python train.py --n_layer=14 --balance_bias=true --norm="rmsnorm" --norm_eps=1e-06 --lr=0.00403 --seq_len=512 --steps=4876
Below are experts of layer 7 (counted from 0) of a mixture-of-experts language model. Rows are named router (the router's row for the expert), gate (a neuron's input weights, with its number), up (a neuron's input weights, with its number) and show model dimensions 0-127. Each number is 500 + 40 x the weight over its row's rms, rounded and kept within 0 to 999. Numbers have three digits each.
After each expert's rows: a language model's description of what the expert responds to. This comes from a sample of Wikipedia text that the model never trained on.

# expert 23
router:478462525560566563470550529478544468571553460533548502425488508514528513502511537443502508517563442492539500551530513534522500490648556496503470510481527548532458460475564413554494490536468463543487457450496496555484494504443487475506461526466502529536532532519523488494497516587436564465539480478518455409470484491535553472486513485525514560460550467492461440431462494489515553477580
gate0:536443489543464551518512481492514503511497457568535475496553555478484537492515496489486441457547500426484386519484423502409430505564525594509500554456474495521496532501561531520454486509514538527503536514530441575508468490502482543494405455538462489490569527507476497497523466492458501489508491540475551446556505551519426515478487585505534525439487433441400494517466504526511507583509
up0:461500474433501516458524522489496466466481474461403480480566451526475541489477430482456472526487527492487426546519503441598456560427436472479563491489482451471589473499504554513443546530507377453516491475520573513540487496532520504479508483538512487524473490475528499419460493524477485498449535459486493446530503484488528509505465454501526634532476568472486500432465484473432498461537
gate1:379526446563492549484525493473535515555447540452547476508456471544526501435575472512498503457579517455553496490529509522440483479489527595416512568516480559567490498501433512483564512513516517479552473483520532524526458551465501467535511579508440490522517436554483509546521516472512518539509501479545477482465512478519473475498546494465424531447571479513509498554509482572534618481522
up1:431443442515477518514540477553427555559446551459455484506529535453479463484547498515462522554500506516515396479465479515503567546563561512525424513491421477541454529358492470499516504447458430534523474496482531476520504506484552470509458550475493472533450494548491461611465575494509471479492493507494590451499479438456448440468520480480494514466475502479491523479508460522502530483482
gate2:506473526434494461466480548482575551471481481492485582457507487484504515555444453512526447555465500542435540476507496516412522544588483503427498624530465521502497469417472521501492586511506496499485445494421546483519532477511511506480475497566485502518534534494515460576436507459488547466450496447511551461566517521532539478500473546467524512383524556531530454515523456467443480483510
up2:472439548454474496499532498520545549498483471489497500465474476436418517520508440506439467500499429524388515472478510524501526588585462485410552578491495516490529451434470488484416541477479436548498481507445507493541562481490492528500503519519467535473498534499512478518459573493505581478429529465506533413551581531564524488443468532484480509478478479546467454433535538486501440482514
Commas in places, dates. Commas separating city from state or country in birthplaces and addresses, plus date digits and names in infobox lists.

# expert 12
router:493503523540516499441511549437547527528501485556568577416446471494495485582483526480559508503527448509546493549561459515498495439581553456471460509514531496565528369497543428520499488540419507550496430430486458513473469512484522456488469483497477464582529530494446548457461484485451513492504437443514513417480472497488528498458497544517491540514548522474473475490423519522438483506470
gate0:425451452462455523501519505484566438569502426443494507470528456524563546546472546488497422536525454485492564437455438544499458488545434557530533495557394516451544489468491518440508445526508450535542412449471496517475512527506499512514542556502511541523484517555515461521445548521486482467490505461478523472532418496538540472498560446489496576480439471519543504502468506576533499536461
up0:446496466632452498513537449520550519544517564474520481461456519458517548555464486530526502524542474438546506495447465488545454489560497493482450505595492612537543483533474545491477571512499490536460482491483500463451579484442532557524471558440397563492480528523513524511421470484532526497517506538482518497518533492549534484425527529560499528522491464539456482553428522501461476520469
gate1:548481551513459523516529500390530505500519613460522558453500475617439514504572531500476549501461535493507492550483469505476494525460526470488442528535521540506509520520489489493587487498493516489467508477432502554479553472502482521485462515459532493535544469557497523495492532602497572554442447471392492443526512466536517449562527507536512432529515403534484479505519477415526517519505
up1:492529541486473474498547530488507476480482565468526495484465494553443391455480504514489571487540546461528543498436419511472456456442532499502455454530479529503547494531505433474576468529421505455500504524505492468489491520501533569492553531482484451505538515500497510492472485478512484586396444403536529457526582448513514496475458514510483434525562506504503410539444508527473563596478
gate2:533455502487479499468512475521491580475480502530523465479549556482543491522470466450542485571535491489576514568473500507535595504482569491600492584502626506444483496530565385558484528428479513495459527526520519512467519505429533512426510529519473487500495490536486465445491555501480500519545449506489479496422522495549511557510535548514465510525565498471490487511411552507543533484559
up2:561494515465496468463444474505483458471556457509473593422522508544447527516580508470546453514486485560521534470526568484558479518465485463498480516483556532517539507502541488475471584520520481529472499475497567525484596504477496430516457501515506442467465533459498565535484510508482468485552535562509536578495517549538523456585431556548557507507420530512460522424589475427486533503481
Infobox field colons. Colons closing infobox field labels such as "Managed by:", "Director:", "State:", plus name pieces and list dashes in those boxes.

# expert 9
router:461457487479461552438599566446566437535502512537568544465541451524534486526443506480490494521545479500456473567481478561480546515527528564460513511512601483548479461493573471561501501533493483533520451505532514620557435556490537455455508469502512426491540566495508488432460533534489514502547440445514460488536486515504513531525551544539466586460529478537509518498475530534486505476527
gate0:502475568466459513558556532428512540450498445485500458462484510535557471527506499487544487486558496491457512465489491522451531503490508554482544481506542476464504516513536487568532415525560414482451436505442469500554504452524515493548548441552482435550500571538464489456438539472448437488490518517482494519483465507561518421536466592508547502537517495477602439537473481469553563424529
up0:505457450568451468478545572592493474496540474399551505476477477446501471507449545481529497566450498470488592481458496587525520518529458486514484458491528560507495476503492535458535509499540470527548400514468515544508547495444528625480498560493460487437521531466524453498479503534506462511566546496484529507442518471517516553549459501527436535482517573484510545527591488539489526516553
gate1:523484526527490480472582518427489447475516579495466598463493497493515472532502455459569514536437479502518567522470510554530504525472509481529486423503580546523507476486531452432502494514472368520407492467539493519459485480489468491500487530477561551498471576551445469519513504496471518530544599478501507480518485429556505468490460478504533455553466533566385520480516513494486495443483
up1:419458505490514453448519448513539467545508379555438568465476553534470502497541519474593514468441524551471498484511389580510481519508488498446453495512507531560510518547534510487532527490505455555475515507436509454470523457463484499489529471547496539495509438496517453536498510476486523526513560508571601508542518559498469529490433585548551526476562497447485443486548527490461518544504
gate2:429471505527522458420501477498449477489492580491510532499501501567469496505533453459524546494459486539479474500508485547488518538520483463495421443552517492534508490448489494432556418507469484533470524498487556489486460444492549584473519448515567506525588485546508468510528492521464499401610555469536534440493404471534499498495494552502449580404457517459495473511547467551459511516534
up2:496554538362486578458578498530452479453516465547480519480467450491488553568522503499494496525494524511508446558469477485440467484498493498550535452459487547504479490516526531515556560503556426512496485497543477506455490466491487517450506472507456394466514549490420502480482469474485469547472488549535464550484484481443526485553468555462534427540571453465448515433444537440513548579531
Mid-word stem pieces. Inner stem pieces of longer Latinate words, usually followed by suffixes like -ated or -ation, such as stim-ul-i, ment-al, s-ul-fate, electric.

# expert 8
router:420496498517532524495550518470556491537506495536534531487524490489505549528437516430529538540541419486482559545543467557480514438587567512487433522544538491531509406490468512505531494541451510482429424471495493537514509523492483505466540550501489483561560520475525464478440448558424545423531481490501560489457467541516583505511536470476425598459546507563515522514452468516535506457522
gate0:526515488512559474528485460523473488545495485470486574491430550491512556500588529427511501493514560517516541525520526523497507472426530475499443520491511605470457603525515484550447479558523476464533429433445419551451496511509555466515471616409470513550482497501596519496465477538496481492461531493516494495519473482529461464458497508498542467432468514502484455468470424458487558462501
up0:436461491503503518533514451541397522554479467450463580514455534480458531537572466496502453552523540593478440476497548561501465496421494491562547459508468498528523476437482476453543546510492492404487491408489555480490527514500447502538504457519548467578520545472497435563465488512491533526459540472511526499520499521475510488520578464475591502495527511497526562476478475402506538538530
gate1:552459603509548489510510491453519497465465546533514563508416455529500498534552499524468497539524497526590501534518456475474475476528504439427515475499588528530563573448495464486529484477461473435395489461450494540450418451517526454546573477473505561475484537466528482517491529523485520429481521466467591486576469517466523537467458524487504437492473470514479574464504422491486507477505
up1:532503508525422479498481487478527469462488515580514544556496474577507558459498482506572590452560454361476534475537479511490499503561537535395569494548536439483455513518507560510453502470502480477440438530481471463537521440494542507498536475475452443486458500501456524521507536524428491517529591509503466477549453422534519528484433492541448531508502520557524513440506496514483482485537
gate2:507479498508508521493487488454454513492541453537493500477559442480489479565463530504482466489489384571556487507438488513482518503523476498517509487520578502503549509395519500572491504467454471515448553477577510524567496496513514527458481402519515502483546488486447481493482549504481479460533502492600530551532499472626570440490505491482504532539548497519557492507476638516544514495570
up2:541509512553536452497474454557571527493482523498531559527507540494476488476525553574477558572521504485520453536488528506517411552467536477486493485560499552505465493539460555450568469431546460479588538512449439538552430404520487453441512459497591476557506539480496421405509517472531469557512548458476465476490503477461497550521481505493492486466470496446451480509483509494479454545437
Mid-word name fragments. Inner or final pieces of proper names and rare words, especially surnames and foreign terms, e.g. Ja-vel-in, Shin-ju-ku, Brown, Martin.

# expert 26
router:423458568528498504471577553432538472528530520497526559437505464541468461540467529461527468526510482500558480542504498586491552496475511497514486492511557488532473393483510485539522438503531486522451484471532438577491414521463492491453547511494493502536509555485470492471444493509429534506515506459521482504503489468585541553529553556586488573489549529562534493491397516527478567497569
gate0:558494535541493498586565554534523480520547535514511498489476511502541572472490518426515503435465557466449539458523571497535468502516438541488505488512529601508526462489458519509472502518502375550473496458524482508518462469496507556497434530552434462547469568518441485478446505523466505469487451518466416478440531510512436537480556506561482485453568486489462533544419575506484484521447
up0:464505490508597537565512524477544496536507498486562494481461532514481466479462533532386532484525512470506568409564576479509475585497506502527556516460550585543472499618554518468522471517513490503470524542494535442569452523489498536559471424521526490572501521483481469478514471507480465536505533425452438529430492469437433501524488476515486478506536498467494466485479464521555507434456
gate1:455448577491524518489511568548523515522539500488595542510483498516524477485533486500488572497670513460547517481456492517463472498538542502540492525488445501481440516534490465467586485499496524497508485498477524519459459498503480549516519448519530488489486488496501472555511430462439527527564471433495448574450585512444504473494489476579494481534598480446533463549450414534517496556518
up1:469490500542535483439497419519474511526492562466480458447432511575466490477515475501445448496493541503509522519537520493551477504484475514486452459493513522562529586552493448546498446511506591475441500541496518567534418559524557473523505437549476461505519538598487434456519514515538479449460538474451475498444467435489445538440493491478546469457418503571488465483501442436541486454447
gate2:514447541501432506472508511499548469539513515501472487426538483544465492517486544504511463537511507533472475511488411515492506426489580508488559467524443471460501431553512436513620443504499495554517488505481529530550508506469542482451441459586495517495530463535447492457448409474469530509462449513477533549549418506461532516544445542509575501484503392544527514509512563462513452569503
up2:486559455488505500542510521465522489548467559477508494487552530508570546502510536438521461493515546556539501473572507501500450504516504497449538517566489600506495574572514524427509526523500524482478518463462515515483478433479608524489523429558526514552543449501517497489562484504483463510500494416383429459514510455379478511529453502537494545436466501483492564475556491514464457506466
Spaces, hyphens, pronouns. Bare space tokens before numbers or words, hyphens in compounds like open-source, and subject pronouns he, she.

# expert 4
router:418486565519559516494540560451544477568520491496535543452481502544549524512505537439535524525528463512506478556560503577477548511543539501437491545501566505561468417455558458533530429516506501473456478479526477578494467465514515460512468523515504481519511538505502533502456461527354531485539411489518537416520492485565543523541514521523491587443583497518522483501493482510533534477504
gate0:515516506557540538561480496470499528475512521508558526447515504508453472475487481456555510504531494532569479512431558505500538464558516372478421491531469463497502494512411499566495519510507576484513507572526569453515438486526444442510488483428536512509517472505582487528504564592513522432506488479494475502455435428442520490515546523543533506460530504494466475378487459481505555468477
up0:457510536565541533521453504559544524446511563426526561494526536406515492487516532463529460482488473522538511500425552484514508483554524467563487514493575465507505462464547474531514558473485560533539502542546577444451443524526478535494487590458471528430454489522557421466507531487551507499504506441475505547459529469513508527503551460523562469447479456510507498463418470602487427503461
gate1:532422539553548515534536601474531534579497500527562485467492526577520466497516534521498464468532463446522497520538564453465438548529553562510460461506583519520447502529518453481481454526491549566477480486471495527519500488525503525482457434475464451522590525512525467514454504530479563510505486452436480544564493455516477413512540501465485477510567413540466529560484463567485562533549
up1:501466493494526439419469519473485442547443465577484492481479514488543563563515571529504581582408491545471497511572522528505516463486405528518521464493478472578568487531505433503477509492491526472540509489488521509429589506460485529464499586541511555451493518511475457523453521475504508509437510531493536439506530545460516470478501487446608489489527510467494467460515486477520511567598
gate2:595505578503486572532514471564532547518545491565642498541491522477468518516523443547505474443521459464490500577531541503482504508541578526473494425508564476594520493509465477507441510481465569449481457502460463506522501470547499519497540441535534512469501473590516555538451605507485478505526496536492513524510498494475459453494530488471519450523496431441517468529435476536511507531543
up2:512473468483498431486448547510505512511477552501457536460468508537502525539483607520558487528520489492485549394563507478497562504463583499561526491428427539395532511529452509504509555511528519522531532528516565463425500524425501547507447531466489505539474500478499461514492511421609473543464481458508487433514539534496531561514522474433509460478449441548452470505510546473519442484507
Table number cells. The blank space before a number in a pipe-separated statistics table, mostly season career stats like | 0 | 2 |.

# expert 14
router:509477446542536495515498505482565476535519519503516506445476526573529516576490539436530491502524501514540544538570508592494508453596535513481521561476556506522544436524534489538478483468519482538466384453469489573506439508486452421509526487508481490537527508527571525477428512521484506501502404441499509493502444505564545508525565531545458546442536469568511507491438499509495568532584
gate0:447480527504566464518498555400512441511435493513522483417569414569480449550552470518450485484513464495429521518464504523489488543530516483502509511482458526496523459534556513535457489624485484458541452512469550509541530458492594582531480495464530466498534530468456460557470460513473533481525560437520537510506456473500495512492523462440496479452567434496539501455523458442459529445466
up0:468499458547539455525538562429501415505423497503489478434515445573452428559526461524429432485491481502408564583455525568518495571510466467489526515486453521453519468533526568529467418524493423481523457536462549554521534438506529551540528556461508485471499526466457465509472517499493505444489548464479490534514426468551490480460531443517480499472515486517516499466481478446497537442472
gate1:509479540440510521540547509477514532484540494418465478469531512544494419462573465503532536456512447472491540484512447509528504508515452446512485480488546561511515531466499495540505516505494480493404540519519465515469561424491480455558435511510490484541547532499426467552502440520456510499526579501538444503511465397547518460546437591538546492563573544504524485496469546559547489389493
up1:492449465535480509484523490528447502500477530518525518583561467441482550492469474521385506493545519450496473510460471437467472535494473521470491493442470397477522534497489504404461453491529470458546471513456483524562453502557532581492551516493503465485419507477509519504565487436539487506486461472491469465469475576547450564457552441461512448462480528605497505469571422509467487500541
gate2:496465484541556513520516456522511431541448443452537511558425461448441456454561507457520535478532494593625483476511507535563500524477545476487476448504523518558478532536442477536458456521575536475532513464487555490515527517491537493543508419489499463542508446485477533507498508568443578538508463504449493514419549502478465446548448448496508573471469485476497517527519499490570577522472
up2:496483503489392534491456465473572536514485512475500507496464533519553474549469495540478490514505542488477533505456523420398504523452500600505508482525504489486428562485573499532554523527530480454533470476436549521478460494532568582492544520508492563429456496530430461534569468468548494432461533449556472482523480571458471521456512452450446504450521476531497489516489453438561452486453
Sentence-ending punctuation. Periods and closing punctuation ending a sentence or list item, including )., .", ".', often before a line break.

# expert 11
router:452511577534513507505490523421521431523530533531524479482512493550495473547511510433551514520504492484478533502493537552546562532569471452459473495440561510580540457456515422557491478518494507481453451495525465599453455522439437449511539537525526403529530508527498515461493522527420495494559490392481537478458497456548565530551508579535486526473519532540536466497467537525475546454518
gate0:486534449487520514532561538434435481444473515508552518454510512533532523492551599531468516472498461485498498509463544533524385497575537558507542491561531554506509437520437491496524437482569469525500544421550508578491494457473475470457458555466512473466498554513448442546522516564478563574507511482442509505491511525493540511490450484471546566425441533485481485498578496530426489528506
up0:529530529508527550479427399439501502396536432444516484502516501525473502560504539545510467498454446612512489441484513497554379537511465458537424573567527508527503464463502477475493433594486526478451470467539513470467531553485437519505532501464475484482493533509519427479558455506470503510496515497504485532538486477496531479509454498528569491441422557494462525475504540486470490447509
gate1:457489519558539527497533456459539508489478491465473526528447514541480490509489505481570466472461500471524530553515520566494515477483509461528517495470555462543446527512449490520454478430531490486449456491564499503467494509476576523477558472526620578505432530480517502470489460457477561515494458541449449401514427475544480577477549564609535537499451547551458484498527543547465558462444
up1:594510531441525465525474538516481475501447521516529525515524479490539489497531591465559432515495516551489511508427496489478481511524521557514448503496348424543472512489459434442463473497586564506492500503506508452505615559584521511502455487441459492468497513459464517530519521462514405429527522465516503445468454520512514491560444508509520488469494543502470516553508529535519490550547
gate2:493533536501501485506518494469518453493604487529436532460520480502460460491538492517537504424453431375511521510479516573519510423477493534502526601435479503505550486545490454565424509495518503455531458546522432488529397527495449458533513527527534458487493529606412471566511485491523487525472551520481506518518427548548489490517509492466545499483494494523468455473495559495525526576528
up2:499483544481482525573490488553533485496553476552555527544505420547478514443486500545456511523543419454532556519442486525503553555466516500498468549532546456542514565502435538561496489528547474491465454490505470461495459509504437523505414427491495451508490442518500527443530479521502460550467518460558481469464504533602517472433477497498427455564417472515546433532459453506478415522458
Word stems, table bars. Table cell separators in sports results tables, plus word stems and suffixes like able, ill, wick, view, commission.

# expert 13
router:467459525567516578515528535455582516545519490486570563465484512573516533569535502506514525497568496499557477543519524576457530484564533494451505530501561517534499442485543448559499497551516495453468440466485471613521402544496484473513480514522484489550505486527540499488453461567393560522535456431491520443516448529549527544524539509535442488473544479520456488482450496519507534524536
gate0:565430502442496465504504501524568457574514451517521477552515534484488507457520498530479547513513543513493582482530489516503476531523575531535473499527499529526498447457500468484498489466471490530465490512515456521478541503436496431564474469531507458457620536418460528526541532477478551490510510409491490454572479449523491362517530484430523468481487562517470503531512533567593567475535
up0:452472474532490528542478554520511521505407566458496495479522452443496472528404570531493504522446477595580483509511476514482479595502481523478478523568455451489568524465513535591545478530513552529573467511517517482468512491562513510487510449523491539587461483549532434546528402518511452518544515523515482454603519491461504527503491515457520515450528460518518580507533509521533527468531
gate1:466500434489458427518487521472463551576478376479518486484527479542557536506598586437446491483546542496483478489488537556471470477442472485419449485578468498497497535508443477479528514522539495493520541463466549563460462507491523497501486528466434514462483500540538511539487574567451565509435496421467507507517481462515520510557577525480527507467542437457534516507534451566489536530483
up1:504466548511508442466501492476482420484543555506532511458509530509486545605423490586458569586453521538493471523509504489557503517493488465516444519473471489556562447450512462499515523468455549466527494543521481490436554557456524541454553444476579501507543498516497450536502472450564500546469536516502501541503498542460523581457495518480541482533560572506489453470435467503385480535535
gate2:487527506588530470468504539489607494511492524464526502507437389494448438587454510536510476498503507523466535434518437539507498454510540516478437515520500525568512472509537488473534386544526545477520485483597562474492512434511496512529502489475530499512542470428546569406498568525473477479556529491547396449457512484525453472444517507485474511524477471518476466468476518479505557505513
up2:505491574518493539541462532485480512472504419564451555471516556502483496455534500476508499527564552514464479549503558505499473463495416486559571542413525487527526454565564522524426548465440520496453507497496410534487508522436530475542452583475553565520411520466466446486517435415575473494452508464479528519521493466494488531542571520509561501516481544492440500489481530522533492483523
Year digits. Final digits of years and other numbers, such as the 0 in 1980s or the 3 in 1963.

# expert 31
router:470504535491565487494528498457523488515523485520503493394493511487476526545476499477476502530542494521513479572529504517560513524611526465512486452449569470528524446469560455590482444483474482515405422476523470620514434532531459447456533499485513447540501524488540524415431538561452528523547484466508474483463439506570544494530477523561525590465507502523506486474465473473514514474542
gate0:475502419537519532495515500506527551561516493595577507529462520506498452436441549429471558477493499487510501458462540481460506515547516482490450552455515469505435524553500551567539480505442472498478416577520463479530553538493487508552487503496441532485580569566508445550508523512452468484484508461486521510529510467546502570511498523568417453490563498472512445541535470578491511496598
up0:464492559540507550520522475436437466497486521436471514498536488524450522508530438540502510513459503498520485511407517556525540522453456504487511479476508523479469466505536509426439532550556537447504526466470471519486453430517542515474523472493556504513364563455489429478510484541465529512555548525486490512511529519480501485518544390464552466434486535525472491439528540482529530484346
gate1:500474534559534463457489464566564538507557520527532502493510549496470490460403519491455479518502455447534441494581505489576541460595516483511462525468521531484483498514468544549490460489531544503523459514483430551524457474498560518510486460509460523498561476533487518505419534460477513422531461455446522442510591524506497459534418550506510559492566570496520467542553493520555501395535
up1:575459478448493471484542513403508541488440506476468518532527526498484483510543519536545484473358446492453572424531433523441541522421493512542542536487515478522404500477484459514472548521449499602436431411502497453547520496464502546514446476518501520508476531495445489513548461512489530508471478558458486530473456512431508538512503519475502481505515566449496541525460507521482421513483
gate2:480494479493506520468482527479512520482589432505518499543496419521501495504581525462494504529500511508518535541444479488498524514548460525526572538518439535498474580503532538492523508512495540533536396470482518510458474530559506562561536498562532535440534470540460517530425598490444551475542392466507501510546545508559527529439475558432457498497536551492534536536466573532461411504509
up2:503468488471529536528462474545502471506499433558459516562572541508533445482464411502509523465560507553559560461559550515508465512442472524553519469378558463516457503541543502488553464466495509540558394471479522464472502463416511455456547491492617516490469545446515471473493484503504431446502484477492473514484506509463523531513501454517471505543534526422515472473525457566526472505559
Abbreviation periods, name pieces. Periods inside abbreviations like a.e.t. and o.g. in football results, and mid-word syllables of foreign names like Be-che-t.

# expert 16
router:454507568463479525446494517436505490514499488527481556470503520520457538588440518446514470516522452464487493560492460540512547522580559483518494494497551471504472433453529492534479453533480528487452408494515449559488472512463495480438515440472515486592493550518507508449482510574409560462589490510519504444514419444559571527526513574499502553485558451489497472467446509484517534437529
gate0:581483518560465504517552517478497457511537512550487503505530494523497506495590518514539547447485434486498483464528495593475424517488583480423515551512491551536535491525494495446509441548539517549477496528503518518512471492545499424517544561547524437597563531524557468522506533456546417478483533461440467555540436488502490491500612601544506472518513518545472505473454450509506507472524
up0:432501516491547521529515499504479522495536468501467537471407438511436482508397477482520473510487534453477544513494557468484537507488473463510468452460437511460572435550396488520501519533469500451504483431562457530528537494532480562466529446495543550463452510505484532538452493532527502522481552537585498510507595457456516509379470530458549544491457429437481440555477504504520492519494
gate1:556485482502478503445572454407526574508523483514503515487525531527465500541511527486516536479545527564534583515548540510421463474519536577466412547501504478447473517521485485562432514490566498447506503517516533502545451401478515463507511441551507501568504519476532520440527501450514522549503408435503471522466490501524535465487484486503427523533499523575536434458488427590465554512508
up1:457511505433509478539463466445532506515480450543512573544622496524491483520505494482494499503561468538513557445459507509497494494593557446511504454431496523476560459508510550526521494545570467486515503499436488537504463525444483447539455579453546552516471527473597515478511437510478443563432516523471523463440562478517513525474555531430554500513526592456508478496494552497529541451468
gate2:477462494511522517537530578481524462523564475525507474472581414499451486540511474542476518553451443489541529474505531533533446530555532501450456483441476447489577407480471535543599484507471481446491441524499468569518485505497461527495483547486389499460488506476519454528533512538491442493476533555413501564518547538489510501536567452475492525463535479583498444600502512495516460492495
up2:511517481533521455440489439578463542503495534521437523501474487482541453481508584486595548479484550551515586513445500500505527510469442476498493483512471500450534531547470447474518523458572459571532530510493553437426527547565476572478473493506478509483530506523530475500512528482496586475506496542528478416439487528466500597488465586474523463465591504551483448471520425480497517516446
Title words. Words inside titles of albums, films, episodes and awards, such as AllMusic, Metacritic, The, Best, Love, National.

# expert 20
router:383507516531505549467533557504496494571529472496588552479516482523563490498500490415517492504557475414523520497461479520491552517625522523487478562513536511507435473491492450522564462486546470533441468473516504536518500508504462451514514491485487473554525546484494502495481467561372553451524460430515500465424505476548534530514500504580460573468568457505528474510482514493477568515495
gate0:535458552477476559536533508506537511507517509459553474519526487549466453477530470404481470448520445462437548560483482525500528492499535527460546522516521476439484446428582483547416489522534498524507466487441467507526512471552567513514526531567469533496488512555521514485457520466473470441570453453547530496534560495544510514462466548495451473569464479564512555549382464560508570458542
up0:541512482500469469452425517472483501502467437525498518499550471476521544488524442506531580550494419486569506465532577532549464500494531504490477558443507478494525475475426498522511402482466485518550515399553556515558533493498411455519461388494440537544511449492494519527517489531428500533470486523470532474432507524535550438517529497542519570570500506515497466481574541483525504474570
gate1:424514491480576551501542485493496580530479439500525485476479503569491500576491544468520530468546526518494550583520500476455479501477520587519550446543546478449566557555497515502499611512504534484449460513486404521484507537498477532499432518550478517554412495550511465508451539500435454572513525500535505568473486474524498526509524504469537480477482454492516534478392545474531412500510
up1:424468519545493571479544505526559583533488516507547501481432459483494554482468548557511504506530523445530496473505561481539496519517518491467478535498569536491517544428495491465487549489515489508488504560519624495515419494509477476447433490491468446539508457543538555483445571493440567493470453473507582497459515483561503646462505479514480560475554520476441492508525496475453463486521
gate2:537525442591514452450599488487507505449499546552495445458513471462503575524470497519526450497530517457454473525475387480461491483499509503517503500489458472579535535536487478474490580512474488500475495511466463522368508520475486468570515539490524526504557486551520473525468544528457558517522483530470521431519531552509584513502506435467577454435450492456441435486470542459534444520495
up2:473531458486471503542530469507513479520497562533593456489541547492518468448538474545494468503472517521541493483466502429539474473427528480500455481534523489519449493537587518492456526456478559552531601510501544563530470513526511454562474539504532511475581451488517423479521517496539539517487492538463406466539510592545449448465557454547457519480528556404505469481478559515446459563468
Digits in numbers. Single digits inside years, heights, times and statistics, especially after an opening parenthesis, e.g. (1.85 m), 1973, 2004.

# expert 24
router:474478550505483549481491563457536508553481528508546487408492442536522545532490506492578461476511444500533472501514451573454515521565554503468495529521487472519500462459562468521509437553464475469496454437538559510556516460500497470491487457538497462539510501527558496494466509567362479512569489475487478438534477458562543491562504554527487619507563470536498463481485541487528589496535
gate0:524517438541500522520507507462483451542502469531531482500530591519449464522440466528483482568505471499523471488484527523527518418470563529494611450489442579521556507505503493505445466476498574497471502531417476545473520527467531382567517469487514559505541493557484476483484554549463476555477460478498512493467450484542523444463501500550528473463468503512391443421486429473535476459533
up0:471480492527469510464487482493530461573469506539514503487526548472449442504465438548553482564534409500494515493454520478490519470478550515571553436451485527578531551494479524498471452450499571488460472512466504524542537541515541433568493439535528449501512465556524505487487559608440465541458519425488529483491473452563517460485537467582475478516517458496418467452508427530540496464574
gate1:535419481554485532437602615482474517527542499509461552540503483569449492512539561458504439540443448471439494558494503452524523472512505466464532462479417496459532460503517493470417548525450531525479446491480507511497472538566497500442415550469510504490517517490572501529528461490482492462523528568538447448508501490567525533530575532522557505463503448593483498488477519495462487552493
up1:534503589498462519539516492448542466416494545461469518520476515476456484493504439473527477458450475586547446485565507452468456526474552457466463499504473489488483558527540476547483556509492533515480521588542500482510443564500472461472517585533516486524464525442504503503520457479560481517521531566510490550560426483560424463495547592455448490478437463552464550449505480472517558557565
gate2:541527487525505521548492474461442519459484532435472515477493535532491512507517510456538469490519477482490429522505424591454496500567564486508480482466484527520447535439506419524571464487499511530451484483425502518473509563511437532505464493513525553555538514608497562490551503467448537501524562526465502530480447473455484548570415489581515512401483480460451430456509488512560583482490
up2:541554543530486518526485457488448544554547525547580494473529479477495502518570480502470466517471509503482515560413523426444460539429487470387477427508597489548451468511522511537485457471539460475521475509594456534527523550514500541467453556491519533436496507512513484488498503478461511545440463546590480477541453437541503501541520426446564486494510511450508498569497520533560492529472
Sports results headers. List dashes, header words and verbs in sports results and career sections, such as Singles dashes, Legend, score, Winner, Candidate, was.

# expert 22
router:471501518582509543479521492515551519528483541540529545481475509522451533543463556432468517489538504463544481564533474623479524507616539509475466534477530447521453448439482497575518478521518485512500412524526420513497448539466483441497493504461517493566510512495550487459500469577423590502533476445517505440464453478520522526483514498519453532438556506507425430466476440483512520462494
gate0:482512439527503548427501448478542525436460481550523524522499562471487482526488507467582483518564497512546524535474587555535512468494492614510534538452511452462485458506485450568520528477462462490483524517507456486486420520449410459489510463428577474538581422508516488477471490488424550515559505506553518533437468501525488541477551482557495484430509455508460407527515508477517458513503
up0:532507534451508452503527532545514507555542504498491433461497409568524538415561500518436502462467520516509551446453533457542553493499504484456446477545445604515491532490469495488556474442543570465506449538464483514450519497526509551484461496499448507465529553492439545566479531532570516434435522488483526508482513530471485406541475521459517509520544495526595617494499500452507512505530
gate1:498470471469566497505480487456542478549490539517518572515524528587524447515448536478511524512601519506534533522530507593498554462506460546452449484443575437528510493590534479514495479505451398497485474512469483470573498479396509435523491451474470451491484501560561469513511552478487456523535468491417451460474469426489483519492520523553463547472493533451501453456462500578499536499489
up1:507524504510535491439508506517510486518527452478529434493519493516565480537552491479459467540466482535478428517510545402574406501465488504534523567467463505497536537413466553549503498594493587490435500493510470484424459517525474510431553448530549470512487480493434516488475490524478468515521592525524503546526474549486464472507410468467512498537561476583535438520592540541489498485479
gate2:396491453483511527474490466454445466555447443481509507501503509519543526477546461487491466503428530498504437524509400596473540436597476456520507560545490524494501443460532483526455529508519457409506489514408536499536497539499563467459513507562438471477526494497492552517483576482519513518427470465489555543565550473489478525430456465512513515514489564486460545523549480485416476495509
up2:458513502525467505493489497518458559504471502447520506501441463498500443505531504474479538516461533563459493588504473541469543457504502471538565570488527546521492428538523439503475447515482483404479516441480558505491508516571485485438546483533458527415496432485471457426500572516528462480475416439506477517483437455453424586458529492568423537473492524503555488490471498544425491475449
Proper name endings. Second or final parts of multiword proper names, such as York, Carolina, States, Ages in Middle Ages, Court, Museum.